config.toml
n_layer = 12
d_shared_expert = 0
activation = "tanh_gelu"
routed_scale = 1.0
parallel_block = false
optimizer = "adamw"
Below are experts of layer 4 (counted from 0) of a mixture-of-experts language model. Rows are named up (a neuron's input weights, with its number) and show model dimensions 160-239. Each number is 128 + 32 x the weight over its row's rms, rounded and kept within 0 to 255. Numbers have three digits each.
Before each expert's rows: a language model's description of what the expert responds to. This comes from a sample of Wikipedia text that the model never trained on.

# expert 61
Years and slashes in sports career tables and infobox lists, such as 2010, 1990–1991, Apps / (Gls), plus sentence-initial "In".
up0:116119117166162151145166115124119138109147168166107207133136102130093096153171116105178061159202060152088096072138144077177166110111155135132163121133129164094142114040137147132118150103164075134112138103151094151118067114160133088082108154
up1:099065137124169138210192101079148134087202128191141166152106144148147078142138132142075113092143111137069137125167139149127138127078093124100127101122172132126171140105206193152108132134154162150112165037152131107090106128126146044126153182
up2:172077110158118183086114137042160131123153144116167100136143105125137149106136123143107180122106149099077128161174074122174124131135098126125107171157192202179138134146106101141039175170153113124107094089149165125133132092114057150169144084
up3:151143077125132156140128171162223110097082144105091154140119140139111129163130110050100161146107111110140150124148116110104153113088152133125185122127127087100160150110154091114154097142145083151147043114149054169164032126075163093089115121
up4:167119118163205102118121113118098135154109169110138175105155142104113121160146132141158099116113147105131116095139158083186186086106117065094111095162130132113118083127162175145078156175127159168093152083138081135128135164138094077100152137
up5:157195136097178086141169131180167087190121089202081091108098103119104140110116117147139163123173158104132087163113078066139145133147169128206145155126160164092115067107180096153138111103171158084138094148138103117079170136150121128154127109
up6:130128099123092170198109131079166118083155129110123158102137096135094098163142142097163145105207110111093121108134199100189168094118119111090125130182151113114146103089141141109125137180125150183100140070142078111184128093130116116074107100
up7:143148141095075141048096143152119067203127131069168139076115125118150114122210102123125160091135126122158098167107103143133109145190115095102082096122114087077088114177102137129145100198121153107172085145122100092099211141146155135146212138
up8:104063143152129188062136139135136111164146157108147094130162088114139125128207134149060173058071111090150089200132105188115129156155118116175151170102091137073137176183130127110085108157161139083068123181082127168108128082125128157157177092
up9:080126102113129134166129168088195112064086106138190154114142179143159140145045086111159082100104135068123116159103170138190149149125116174130116120123137096125162142118106140130136181182143148131124139116120068128169103094138128161157126160
up10:090179132153077144111079089109139124116095133187094067173155121109127109112119144111066113198102190128125126154168148183132118196091122105150113168102138149155109211122109171137141106109063169170096175117135155114103111123119113125164122083
up11:137148134129043120093055148114126087121083179067143077164068094111173125089109148096069094197073178118165082168166145108105146117080133111044158115138118081177074130117074165146160072153058117184074118165097153079128126144101138116146098085
up12:133153096096119129145162149142190140086174103078134135176168164136177114161134118065176158171125093126177140095089138131190108143053162117050144103142123154169127192088166070136142177112119127169115084125130160121186071133118106145035069119
up13:149148129078148202189163127136128140128161198131073120128109136161147092090191093122080220136132088118070110136136088109153087147128187077194092133147110205100107092141096123155164187101153137094078068140154133121150125133173057081144147115
up14:126095151159115098136184085108161140123134088132142151147115130120066094114130125170172107103093140188157136130088184181153124136148110147127103163146099104086096172099099148137107136155126142142149209082125124102129121126195186145047092122
up15:175140153143079162108081144112088107156146150129098110124140106129109117100094124171120061103051176140152171153116121136145135116149117162155143186098098099032105071113100100135062090141102171110081152185170129152145168099172121094136105133
up16:106088162193168137121106167123096154126164128107186132137140087102123156070140169121056161096139143128135140101146214183096110131080156096088122145110141122155069150121102127159180172108120113118028143162091169161106130084180135130170123168
up17:128167128131112138164134070113150097058122104145101139148098115090125117140059144136056081103091136150139204120110177174105178098119123182132059149126154108098121091127079110129147143113096186115110174117085082139133158094169113142110164169
up18:169146118084155074117084138084122144131145148211130095124124127131159157085082106141163213067097176048152098141117076153149157161117095130200152113094133177075094094153128172117167116113155171082132153129144132139135189134185107117141156154
up19:159113122130103119193146102148094146091122153122160089131134139184093137092124134105176126129083158098164100132166132120151088122113131125142092107096109147083101165142090136112084117121142113090112189096080137034146153132116097137078093128
up20:146090112174139172133056099068108180181138107107171131087132057081041187138088128141141185102131085079169115143113142165113121115127146191182115136155182134096102126218145199106107135145228140175134140090105142081123091174128105107128119131
up21:141146157049118059095134141213134075084113093081112145140142105131158087128132142113110107162095102134102150160148101154072179106141151155089170131115089130071131128108120079152141117100097104114121142162119104233109145105155149154148120170
up22:159122155113138105169086129086166190121112080115125166106094131146104125147136093123203107145160148143098132096093150081141070080149110132136179117144142107154189128115120147150154054145124159166139135143134122147137083143182131145143140184
up23:071138158166154155079120127157152147138109096071082105054085124107127158159172102140059155083157171170158146149047149083161162160140133154184133113125175149144106177147161062140133185104102082106136089176106088131139141113111103168207162089
up24:116117120127117090100169123124180134122149146123178100142114127110108118106203144105089131186099142117118128134112119129057174089082119144065142083134079115150104156088119093124138100145095111188115117146128126171086087102114134106103055124
up25:105081121165192156173068151095123133128152103170109140092081186172117143112054131146122194080138090053153198118140111117084088109148096187101097102133162129145126121132125167129145112118211112132158109119175144102105116155113114054108130133
up26:137097089142140141167112165166136175096125086112117111100103095118127122139176065107147202151166126142100095141098109116104131108187158148130126132154169183076153130168148073130157178092097059097109096103130083152150167140073117185152166121
up27:164099120112182098141116201131163167113166107091122124105143186200108103149155101092141121123147088079177181070149123112157130140061142148165114113084103159080134116116161116124150169079140122096104104096110107133185143105110093109109139107
up28:162130171158141171165199109145086173157124124146137157083062204140136163097189128125148149083134132142132172063121141086129107138154114141178119096150158078080121103083073151132105116087214139135117108146126103198102130143168159066119134164
up29:117194117141117124067117168156127151154103167127169064162121106121135105125194142147091127156120175115141093136138125182094142110138116110118109182098116078029090140118069142103143109123169086211081167118152139135099147182136140102154096103
up30:076125166093150076125160135158152139107074123069123124139095160160113068130119146135093124158108187166111109133163138091146133124134117030130125114201127147145105080111125092140129173142119147148082141158144146127094143131096126158146100140
up31:096106150126108126153115151080211190146115107134125065086126097169144143132083073098149160156216097118114118086183159032122108106212150119169142135125150122140107139117112058139177098074133090097129098131119124124179135125141125145155123064
up32:138095134146114134104161102106148049089168103105107162168140109152091133125154140103121159087137151107114132171148143182131165122091072120086129123109100130175136132151145158131125046148079108167111132137148144230130145140158128125111108079
up33:169110111152110158139103156119130034084139108139094095098112094107168160129119145110159119124095100154145110184131127141142198178125133132087113209137157151147147159158148132148128169076054074135127122181104142138153091119160125133149137091
up34:137128091128127098107133158143140061072162085176181079149120143109096156135127161108149121192160120076212135073133068110079140159107202192107096167109159094071128131161150145117179061138157075100124108101157111179089112134194123119095145105
up35:159131088170127162122109127114188133170110092050132108111144080166084108144163111144135131142147100146146140127145114111131161057084139138078068152133091171085131112170174098145109142135112125173164148122114086160122149067119112187122132137
up36:122116153152152117056168099164077116183196140150192112162131132089153105132195109134065127059076140169185169126124111135088090170097157162147045156066103121084089158137168153134129125114107120098132135139091174226116165146193097109131146132
up37:123097113138144094107189121129130058171135088143112111103148157113154148125117166127168134162180110142144100184117104114100121138184104084090106099129122124083102137148134100129141113023141048091104149120085156163164129151189185126125063148
up38:118133135064161096114174150155116123185179173161151098123159092116169154108161114136136166105157129133125099197130131095187115137194135145167129103122102131153092108065121159134137079144139126090187058143140161122089137120135149149159156133
up39:112090170146187147139101136109137126149197062111182077122105117156136177135099136106126120104115104118202172064111190102073152123109127160116090120171136093120118140140156191102159104114173158163112106134090129161154119144222146118118136134
up40:198096124059099127139105153110108076145145175199129084124137153134128184113102156076149193099093086084196178139117083194080110150132089174150111110139108117126146147123137184116109109182131115142101125149137138139144167127143127079116126119
up41:122146109123075180152149117132159129118113142144167133214132141121145093132139154086112167090089108114101196092076126156132106138164132143113092178133152116141151169097149132116147112162163094137150119121087175201118104114128145097110155111
up42:096128113105125132115097131149138136128121135049094160120178090091131128177163121118104172176185181178131116090138091149141185105152149122093187124112077147186116151075138071175135107164099115161140011113109107163107095110107122111166124079
up43:151142127141110162111129195157117159181121150113126090108079131150137124104165126105139207135066097123133126105111151172076071126130165103147119200119115082100121112170100144108148155167146050155129048181110093165224115168142148090132076100
up44:133139129144199096124122184102129117120145113109128173118159077077153096116171124147107117113160156163090105125114208120119167120130091097093122081137059132139098119101150074135111136169123134132073086135123090208109129106139135153086103168
up45:093141134086090110169126174128178105091156139146130116093087124122139164112131077044111171128153127093129130204162108066054170189186163134084133153099130077135162086168127141128170146090076099140146065146132123169125113144121103125111141130
up46:096132067138105065123125115131121138109106155123185137113148098188125064125132072169178075151184169163135139119109169133178149130150143103159120122100066079107120154093155159149123132210151139156171155139131111099114115121097128111138150169
up47:103129147124084095119110187125085097142113140071170122136136166089129107117182112098121097147121159138135141121138146113096136104122136102042135123162128047113109126076104119107178100166155150216015061157096115149091113112142181108103099090
up48:151167126152099112169079131131149158140102088092098137098122106139107136145109107103069099096152142100141143186113102086099212097121103139100164113149128100131130074137130082115136123117096146161137086128096089133119103121088171119098115106
up49:076122136121156166126181148137145145153104118152143096108103138136145207079097129133116151035123172089140166152082205144122126139222097118213118156130181086078102118159114160115144100123143130092119165161112142112125155121171132128164202113
up50:147087208120169114124158146150105133097120135138100143153164107113105122078138156075087143146147120153096147079144161124130120124160127126128176176175103170114153138051099118121167135072116159153067139120153169092125131151149124102167083130
up51:149074093228113126216138099062123105143117099131183132151120143142114074134096119154138095131158075126122154107146154068134129118159117095123071114151167156142135122123118191124089088141184105117144160100113116113104063138135145086162153138
up52:099119103143035140133085155133096096129122085088168173147089136145168139130115148141142144106158133106153139151105149104161168152136122118101158047096169122226132156154133217139137114108060113117168050164147118157075135128109142135158166069
up53:157121113182071158188119109127118111141106113150095143156169148171063142163173126103184133149131110157129107104114188059150099118208146132159118158121157084145192142087128169142124136111138114136164123102095078106200062150103171092128127170
up54:159090127113122175116163126065188159171134180141161113098148129143090130116164156159165113125149141125104131153138099197114060097130048112179105167129110086075107155228107147104100073177144082132102192092112143151111121152116114149137141164

# expert 10
Pipe separators in tables, closing braces in LaTeX math, and Thai script bytes, such as | 2008, f_{N}, \begin{align}.
up8:133089092120176120128168155131140141110121089062186144117192112131180146113153131106115150085150133142142086110176151116129053148111092155139149077062194162126105113107252099117099124148121098056106121118055146162136106124097121125137170106
up9:130057113177074111137075124119174196110132110135144142142152166125159079112117127081121172072164131146109147165128149160153111121113131182101158093084120109138188149133104119135117097132137114105096152139133150106076103114183112122148138094
up10:173115118126122092118096143109111130123166148174068149169118145092118119113148085119148111120093137142121115098103134120105012121092150168122150167101179176122131095111101194153158070171153138163144136117146171121152120156146126106106142187
up11:126082087092159116124180099099141164121114132072146153131080110126157143123163066110069183133145153072127079116138129117110114151109177158163156144082187143123089105111103140175143116157116152133169145142068093074103118166156129143127126046
up12:123122110134156122136093154117088152155104094109124125176068160110146121164103084154091189116120158123155143086189093108132132140086138137164122107153119031177134103129119171117147119126215179162140056169161115130196142085150131141082115122
up13:141118074126108144109150148144196173133125120131103130132079153071129122193141174150178151119145173171123142112098142144151156147120166158106136080127119106082128160132149178123144089104099138117134144181187125110112155133160111173076159104
up14:139171105165128156116137125171105116121078151123097091142142124150191172105108130096116192100120137088154111156153082119090117092128100136197143124103111167154162147131153093123103147136163115092118096127167114125150127147173096093083149100
up15:130163134134104138168136129158082092102102142119090205188127086104089132116115159093082150153116088095131074154171158123115128165145048163152114159106154135149164102126093152104116123093096106148139134149145196131156050154166109120084143119
up16:121113111127104149154146166109163182207095105069189113116123113128169118136069140098159140058134147110092113116187106133155097150148082121132208112053090142110077112105167143098144116167182127112109139121099098157188086058078165116125131154
up17:116121104119127163080165134076088130109094126189108089145143107144160138116092120168104170079146205134069077149140181133146094159119108105210156103136123120068182118126119083155147145206150131145091116145167054108183104158082116041117196121
up18:109125121122055165105139170156173111117093067118119102172158116198091086115088154131150146148127082146115152077101150139115137144119141108132148116167168121117151092105135108138091154103101131125084072176142087158204113118122151040125089092
up19:119070106059206126100113110085151168143129146165128133122101085096095167121123106181120104151138175142148052122175170134122158186137158161147100119114093080163164161201072113142078159117181130173102135136109125085177144091137136070110160071
up20:140122097107055185136047102145084081104087094093122131132086131166193186202167119108102138108108144100124091107177126169113145135161151167088184113136078168113079127115119131122129165081133120191151107150113161145194168148122096151161133115
up21:129182110098132115103083065159058120161102117141152147167106124127159176165136112122140133144175133119153084121182068077108193167180079128117128142134105069127143145121142136145119146108114116139127166160115152086173124089154197104095144130
up22:109145088118149076115132136082088160138134124159139160108081098098069093214168079115102154149145158116099154080119079117155152130078199195136080152131164126117119174066115142138199093108140095161156073195147119099135138091124138074119112118
up23:132158129097087118116117122141113173145126120165091159136103114110146167151084137157022142142144160117115122125137112154144124119101155132129123106154096125078097063122104141110120060095118140109136124140126190141154092109129208105165145103
up24:207124131131148093071088095119066100142086114120129116134101177091097172124104110154100101083025128142163172153089093185115144118154131137082170136093078105164100159155100176103149146106098162149118175123197170133157172124132130153162119165
up25:150122134137073103084163149149079095146162114127137146154102180054101164092170069125135147128102102120138129092090149090123106133141101163073160095104160144144145146124166126160130122138119115171184166161163165099092108131204118186126117171
up26:178126136198081173155139169160133116117116138114161130154114153140096115071112104119082144145093102096168067173144105099152097115110124142175165150077112164192168164170164100140153114138153104119175175121114120104127076152141126169171150200
up27:127159130149131151099136112116119075135126177134129190155103168113134133141122135129168110133103095103085089151158154128081148138195116100116116145091169078122165098134102174095159116079136099131142147152129219116147095166156103113146139151
up28:122174132146080164137119092130156152137088164135152154137079099150146123121123202134135096139132105107128080147109138094124118104156095177169098151119095144102114088184083157133106110139162165189121175165111148078147176139208183135136097114
up29:170124098177054137185093079146062145119106129117146116109081112171162150252156131109118151127127159142138087139180108117162086108150134153168133109093093138129128186115163082115136192109176098120141155162127120082127175133123099153088156140
up30:105134141145142161141149134151163149123151167050160152106103102155105133068106145110098132171137059075132174170152087088092140118150063160121101147104119175128140058183159138136098078120112065074139131117051179112113094089136212109137113120
up31:130191154207117096200117124080123076134090148131117091157075102183123169213160088152122160128129145148112131118205138094165124179140101139101141132091094113119149155144087163142126161068111069115110160173080146119150145127136154106130147167
up32:088110143169115129089117159149143075173153152133124182133128152134124079104087052080108128215168163128121098114176111116160137113086155099113219130067137113118143152130080153124142138130093100190159110134139094121137107099147117127140103161
up33:120173092152076138036152146148146149174119146111093137156107158143130077080057166160140145126112098094141134135069123185116142047101132104102153094169056116101159078150113180144111105149122150112122091157205083117213152129107173083153129099
up34:116102131104148147106130191120182120145165176148153158119185150128107152075116158171142138159140104110180127131094144155108153185130128113192132137102090120132107151151146118151085120143108157146147138093154151097115134208145122130172136160
up35:134105155091178145101125096163088144163156165127111159132147096073067189088146073080118139147065090113156172106121113158070118129129147082093038121152151120135117083088148172121140145105114138113100074119171150093130120143119084071110107116
up36:158186169179150134111083124175119124135149133111094106138067153086138150066137118106162114140123108093175124151095068145089108046122150141085163144070106141142156131167110129092147109092079089154147158097118173140132176134153134201135106186
up37:158163140165100094191110130146088107086109121136157153152150104123152141160134137103103129117070143144136154182183114132129175129180084140122099132106104126153133125119077113105130172095148094133133132103185143174094116139153153033140185104
up38:089122164133101137090149118129163156145113115109174132138082098074077165065102128090128136159113149108152109145096100122135129131165171114111134169106156122098128115103121118093096139080158111114122170204136147110180102112135238134140091099
up39:166113083130155141104129100150131131148152102087112144102110185101181152139134140150167164118151138109114158125112135183148119135084106134106099100075147105132046084152211098095113106153150134108095115111109057124138152097120173105160146100
up40:180148068130155100157131118139074095123131132143157093130143148137166131170110131116118113147119173124131158146093109074098044094151076158174152182100145092152098154100143072153121122157145135168141155129106178155093118114165140111098159197
up41:143163149145120180116112075137088160143092091061161121131091080121130167109106044164055148117148148059185098155152107118061107112131160144127137162169147122127100097148151135099140135139205146151136164108138135122178117076122115128216142129
up42:080143161130172167117141123111137122130122056104113106166217054145113143066108142131117130138150096089127165148144115095086166112119124099094073115170138123140132066105084107146103148128133130130130064124167092106183065116121137103104149129
up43:119106154114173118170087151096139137125158168124070163102101154079086130125172120113132161098120084145161122152153140103116172176114118190131144116062105127171165189184152183117167125132111096099139158106105163085080090121081123145111125161
up44:163151092141065119177176115127088135124128154098141088102131126117174149105135162128129087133071106064089165213104055119120170125190066144120139145063112146132076084123123091095109150112092099142121135075097130119107065108185158145083136122
up45:103124158090145185076108118178118086184097081136171174138106074107142114132113152167174092141135099072206128183106097070087157111140053086137119084151092111131064159156178149149097123095103085149173125115104172126152116154133171146124171160
up46:132131120108103153120114145174103122140105176114185114139067154157128114069100134134052172133158111089137136134154050176074158062127108135140096084146102167118124140180056085104141081078171124119141135121183185118141131151176122179175146181
up47:093138146145152137101168129212131094109170137095098100123185164127122083082150114075139129168080091106112139137046144133139076101114127102120119142103160124144163115067105087124100123158078160119113077141126085119112155138099097135142090137
up48:108125113162099110162137132155156158101106129100155137102129121110139111126136116093086214119123099154142175140150117103169141163109180149191077112067187139136183170144156126144172171169187111112119089151115063098147163129081078094125085092
up49:139130107130168116156124122134127147166107141132144142085087122115127123179122082104138156122134143130098110190123132155194137150096183121145112164083092114108147120149092162108158135147166150099081117171145103104180167148104104160080130110
up50:138098125124063169184057126113079163097126090107091110097175106072175151213188154156082151092070131128164162086137050118110138174163112161135129102128148151100111128132161119124120135110125099146189145111123155181057168080200118203135084116
up51:155121111101056212076118206149105139141122159108119166143056120081088183181175102154081144104162106176167061076102080148122105156156153169095135085205159158052165100098155139119169101116109165142149117138135134119138117177102104147135098108
up52:106114045119131138138124106161058143186139131095139107099086113081098151142142153127166115132016121117119139139094084063116133092194113150138069151164117101081077124166097120126128152170164153122094105103170165114101127127137149101126153134
up53:125114140071143175078115177103105099153133122120129095096130104102117217137147147161129160143145140139181148139114106103077182178189117136132081166105162183110156214142149140109113153091139113146092216118085163182105143153069176133162102121
up54:105147055089096107054187091139131092198099147159114134151071180159171138110101145151104100116131119115124133133086066097129188112127127113141110097111119127143162103164093150129110166105086125151110091182122049091151186104117156096111113125
up55:163141105104058145154045108109078135148056166109134119155050128100134130176172102096079166107160150135125134112176102153152075179113106133086156116142082134099138128112118142108133066092140125136105141121159169076178160081132178131142096168
up56:094125151101116137115088099147134138185113070112123158139070111111178186186121124158159134100140121119150121116176116138115176141124119119089082069165128124111115098151119166078094148112158099126113156135135129197139209099150139139168124076
up57:106161104141052143102142103133135155114088121158101144179127183184229132121084176162162154143150150159118187160145130135110060128134120088136184121109109111089151117095206033139104162143102126129095133134105096125132155129129174081084148150
up58:109078180165111099134112095126088148130157066160048154119135071152160096195090140073172123144113136111092184167136157164141153125122126127104119178148086132149084108098092106122132111109106131148198097149179120140110154079203109140134059147
up59:148150119131112138124081136094125156165127142077132098116034136115163121136095175131168124067098122114153091116120091107124125084197086124149165095164084131152114125195121099080149187136173116110124154135143156140136180146099154125155180149
up60:153178092138078152135111180203129099147122165095191159157124155151148166105116148129115104150059173108153036134119096090114130087172143141157131211128140079079160076143137150117104122127202142155097161117132157068157131089194172108160113103
up61:106107062156099080100099121134139156144105163107141144120136116089167148174125077095109098145129147138100116135113138186180134076135163114115151147162038130107109064095093116117117141070162150145096125157138088091165166096078160091137103071
up62:127165113160086132128129151135173155084169102072079115145106119101137087062100197156103166120103089068142174117126104147118120162135093172159087148130161144106118127174148153156091132153131139091136136131111157147127126164115138114164136147

# expert 39
Short vowel-consonant pieces inside rare names and words after a capital letter, such as or, in, it, et, ak.
up0:094069100193084088108124145139146163105139140186134172120118072092167207106083166135118136140129109107150094034131088110108156125139175122122137109144132099122066145117131117127163152156109120131144088120127149108154120151127142116130157082
up1:124114161102169126132094129110097117106143155156163156122153140135092120086139159101073122117109175169166162123146122116189135130063150125153127149058140110120133154157149152133150128129157103116180116151123126109109035137125106157135158112
up2:147182102128121143077121150123155160175171145112149105113100132110147130140113163152062124201145134179163197119128095141055069149139171149137166104106124116131139161106133099106150129103170120098209117091134147138191110159134127141097143106
up3:143090130114171139105110142132130107132169130134124160123119112104141141090107238162139125138152110126113136119129146124104108105154100156178075095108145108139061159160120094147104156149139139093144106185128169115151100155143074141133076115
up4:118131135113131165101172098108127125092128213148093168101072145122168102107131110128125132098105182123077128132077051147085175067111167132106153117135095088098063136092194172092136166178117128128134142088130130124084073118100124096162196074
up5:139166110112133139160134159120175095099135099112098139093121095152179132074100077135135147081120131092064087139133117135140153075143117117080150091151150120125142129137160164081106095176155122144077171151135134134133109168149155128149160128
up6:128153094113121054149109109167122080134074127144174136181194103137142122101145152107146085099135081093129115112114125150128135135112135106179095134097143157065134137133099118118126155121113139170118138155095094119114142120105066159085127143
up7:124223153171102134118146112175162153123120129119142136147121095157103148134124123074101141141216201144121123120118098109103058095124117140089110105149172103111083133154184143144167103115185114151133104129092096109144150136139106115146093186
up8:110169124192099135129162151162182125113135106100177150127145104143124135069103175146070115106119113157159159115120204106098094156109076128084095130147100099125155179173158126117078134115136087178135066117132082104167120111154156082129104177
up9:160124135086117150114141143096126159171107137177142140098116124129170165107134177157131129117136218135091186099096070165082138080163148127177125048136110117139062125148139169121123104184112121148124177110155184147115113154106144121115138148
up10:080096117179085119047131114132124104100114141155126121167147090093044194117123157148106131147152145136160113075096131124144117158142148196159139140140126131164104121109158104135154119116142130127098158086143170112141147085066114096152138118
up11:110188133158106173058104075124149116103126153152110167200116109070120113106122128124140093139164140196149145043137110107170048107139127167141161106159110110093077139144190147143191110103126155124107164087133157122141153136105110136162147102
up12:177123046071163147088104159090095110137137161082115175113106101146198178110117139154203129121128090119128130141128129084170134103123138123151042127123121159123085143126060162096141146151126122129130156153139112175133135193157094156160152076
up13:107120132151111142067135145131152125115137113123101101079180171137099118176133155126103111117180168164112127111134093152127088098126148187194164127121129097162115103082185153151156123125146136144151141140168152083135055184133138181101169121
up14:126092125111125121123173097178078088092176161102113172155104099176122101145105116125038143076105147132117151166111143114125161126112135074124166160196201098153121116127125153120036133128115107117117143154128089100127113139127120015186171099
up15:092089178146150161149119149169137163024163182157107187099096125146116204132098156062100133138173146082132110148137102135108197146131072117160100164111192110144071117095112144129071158092123126127131083189118128186095107160137126098183121092
up16:140150142117116133132087080121118143110079156104162128166098140170132092145158095173134078139154170127085171172105118151109187136128132139151089133118126143153067102140081154124120147190093121148125152145111073094117094133171120164154157114
up17:172079155120125188072026124178110163112131185125113131158170149126071113118135173139174060149098116165117163142156166204151187135118180164180085136088128162136082131128069068138133112120105177126082117104138170168137059127111134150180114125
up18:117130108145163114141128148068113179141164145128050151134135102067152142186140157153124122148142118115116185095113094189185110112154158179204110089140120151217079103138115138124155122098157114107138114154128170137082109220148075179115147096
up19:082105133110115096103152103152115150059092160154100158142159140172061059180127052158093175119129134108136191128095162168074181172111119092087186188118124171139199147103129097107107117136133117102134115115120114143104113105115118088139156074
up20:149162153146141126131123088157112149074127173078067195123121132169104036106119131074088121127096132121094122129126140123057167105112129088112148159139170101146148107144136132126070135149100135111090153126107092123065121116154111077175099149
up21:123140157130188106159088172118114147082156123110092094189161122150143101137070130138107131120160122113122136126138116111176102079113129149179128079121147102186130117102106076151098143134178138119103111149109114122119164208180165094144098131
up22:165207073147167157186135084117113137142102097059169141120110083120173203134160098143127148128070105126141131127121165101101110091134065110099098138141126126109114103145129131096153115183141078151134130107121104120136139150123146131099128156
up23:169142076161090114158193149063182109198144104154160110133081150101169159100169165136115107146116130097104141141122116110105095104108098111100083097112104108170146149062133138087096111107117092118205033095130169149190107135154150123049151137
up24:118125126131168135196137107128119098064112123071140162107126115099182149130163113112126171091107102143143082096138147150100143088094096085093147162182149169126117114095141157101135069115163117088103093109081122151120115162118182106153070130
up25:143101128111100145102102073115108142095183168169108134157100157074122108162131170204154095157138157152160179137125102098120177135133129143182120093106118141083106152140092102123111098145062149129119144128139079126136116108074108141147099091
up26:190211129132125094149101110174102176188095152094143125112145039160126127099158131092153109136139101119148042157157140107133090123118091141137072104135105111106111151145078139123139174151087126123091181178102114122122140131099126153115087180
up27:101084146108152108081111118112061179057099130138103164160174159148035133140064113171152162146105111140151138132120138115165194176151125161121137174072121167149180115103090107186096154096156111112087134147152083134121201142083175096156157064
up28:172143109157065148137157101086183137155178103104160136143127104134124154133109162133103137114143144130150138127162121104106139142152123121150066147128147116177160114099069142132109119081093083138158135107133139137101078171167150148068122118
up29:085074140141086141163091094112081132075163186146124152152118135075105113140173161125135092176123108137127102118096107099179171108086147141144098205143121129141086139107177155105128082077091111137056090147184135099084081100099137140116083065
up30:179175132137115124103124141109131136157151103115135153177133121145154162074123189112115137118109100136197135122118095089182097122147198187160132096112121132144182142107094135171161160097154081147166107143076177157149159147152127072144122098
up31:155112136123161148118126125146118145128195138118082166159082159155116109097101135120163166178110129119105133087120077133123151077146155129143124150131169139132126122163097111172106156108104103098128123124185115158168117183108081104170117063
up32:146188145147109116168148197092174094155124128067154131069147078104160159101119128086090104132152133083095074171151133109121104129142066121192089109139142111173100125139160117135128172134125138175116135166092152127103161184179114160113136169
up33:189134123087132152122094099145088180156120177123113092147074111142119089114101146094115082153141153119126184085137099116151149101158156125153119118181084098090064152155128198102141085200152142148099176099161197141118120153101113110153109111
up34:152076147172119104103074136109169137124118137114103148109149126137127165133147230172106112142117151160138176145139154118099124142148112186136123085122094089139108141151126068116089152158136132138157084125129119093161108112165103153132142141
up35:147141176130109111123161132157082135060168132068147114129097136121105115127106127099064104121163133091106115136149147091144119159148074101153123190131124107162131126105127098153103134131086141081146089157088119155092170108100137081105127160
up36:155154164168174086124141144106140071135097159144136081133145111178151079113129121129113064143153119056170120183129120072106088171110133122128139070115112133160132176140057075110114168186068099141151141111107117088176102155120139182160135087
up37:157108162140137108152110139135082103112167053109124105186175153132071110139115171087062099145130093142145137116197180164170117172139090132130071179126118155176109129123124076131071104056163134108114100150124144164106127149141097120106091164
up38:159113089134122119143141117151162106108165124117118186122174139140168129162133149116140167102138134154110098118105090160113131083161137152104123104123156131139135103170074164116120112135107064123183122195175086132092098134131141208111143109
up39:075132125111107115149169072188110125105092178139098149117133150104189073117110109147162155095122200169112155112056094153122152090131140156124193102135170129085164142149150107131163080194087148110123198115134105127092128105114111110208135127
up40:143167152140172191086131139132132122104174142085163183121095066162186114106103161129104114146160133133129085129154076114136143040136134089111114105130140157186090159141085132127063173134075094051167165187133158162078160196162127163173091075
up41:150150178140162101178117087090110189064091158103086164126158114125099066162119098116137138172184130138129187163107191090107201135117104108131098168148120158141108146161067171102114110089152103128121123166097104143078135131133142165088069085
up42:132117161116138140139161145165128096120182135098165148123124148134167129178177125078110148077107112131125150146092154127082090122097146135126131103150114093119139165098084143135134143128086090082156098106148055142113073153154107134168151108
up43:114182108129124104149107132155127135122091113106173117143154111121134181091172082141176103097114099129139133146123184109137038176095110175080144115111143157112144120141119141143165094103161115129095140114134069101181152061147148107094130161
up44:106090120104107114098106135162124126169079103129148108108161153111122135083122158130161117127084186186115148194087121126133127140153166117166156107147096102079064149149155118115166133175125127138128110129139066108147077097082141133145180145
up45:133143112152141154106195162110184106161165104073175136106122133091174254080123173119172144135131104153121138148091157136128124121096109148130079098113111146098177163122117125121148094050129095098151051124144138151168130179134127147110135130
up46:133140106124098078149127158062162174205138132140157111140078142132148133093109097145096154159099129071111127149149084080093155122139179116088151112121137109103158124173128140106198098172094036157173136126112103131140116091113140127101156077
up47:142142109104094128162067099130136135204155181177123129126107102146145117092152125149136107138146167160177192129148087175127147087136122124137149118149081087087050153138160137123151106177104086168148183099142157093118094146167122113120132148
up48:129105113113058095090064071157139168110115210193110146138183151174082115117087168140136069106104169125151125138139107154164132099120094146170193164148107121075121096115148128120108135147131198184079195123095189080125136101111123075136101141
up49:154114082163135109202077186064129124196122136079143088134134084103104131165145095130099127138116083084094122206155184080074135094156065134053117147157108125116073143131096118106132127179161061176130136169158127101127154085130172127097099159
up50:153082159092136168117132088144099114078138171102141156137083101176103082121128081116111167126114150123085135143125119121134187117069153060109112138151165119081112160165129121157052124163114144097104148144118074146119132092080124098211143127
up51:165166110160141123143158187136096092172092114030131133108122101104129157132134135132139164166158108107176105108179117139136087194192076109156082132098125175182103118090055101121142106112116139093123129151141129144142172195161140169110089098
up52:113182088156097132109159153186177108178159143099168133147085078093159198112142117060098117129106144143104100129146107109085046155137098119081135161180100126087109161100214138104157137152083110143159109106112096167140076136067114102111176188
up53:094090132128166120150145130151114161094089167167095096126102172156117127119152069146139092153102165085055180131122145116144138155169105075150141139152159149166109056077131089086097097140129192104104151121124156078177112162162089147104114156
up54:142119095147108155133065165149068126083058128033191169179200118121096144133166162166188096148126104144160092177135213095134166141121084132151075134110096147150078167100102138124107135093094129129065089152096159108105109099115148102127141130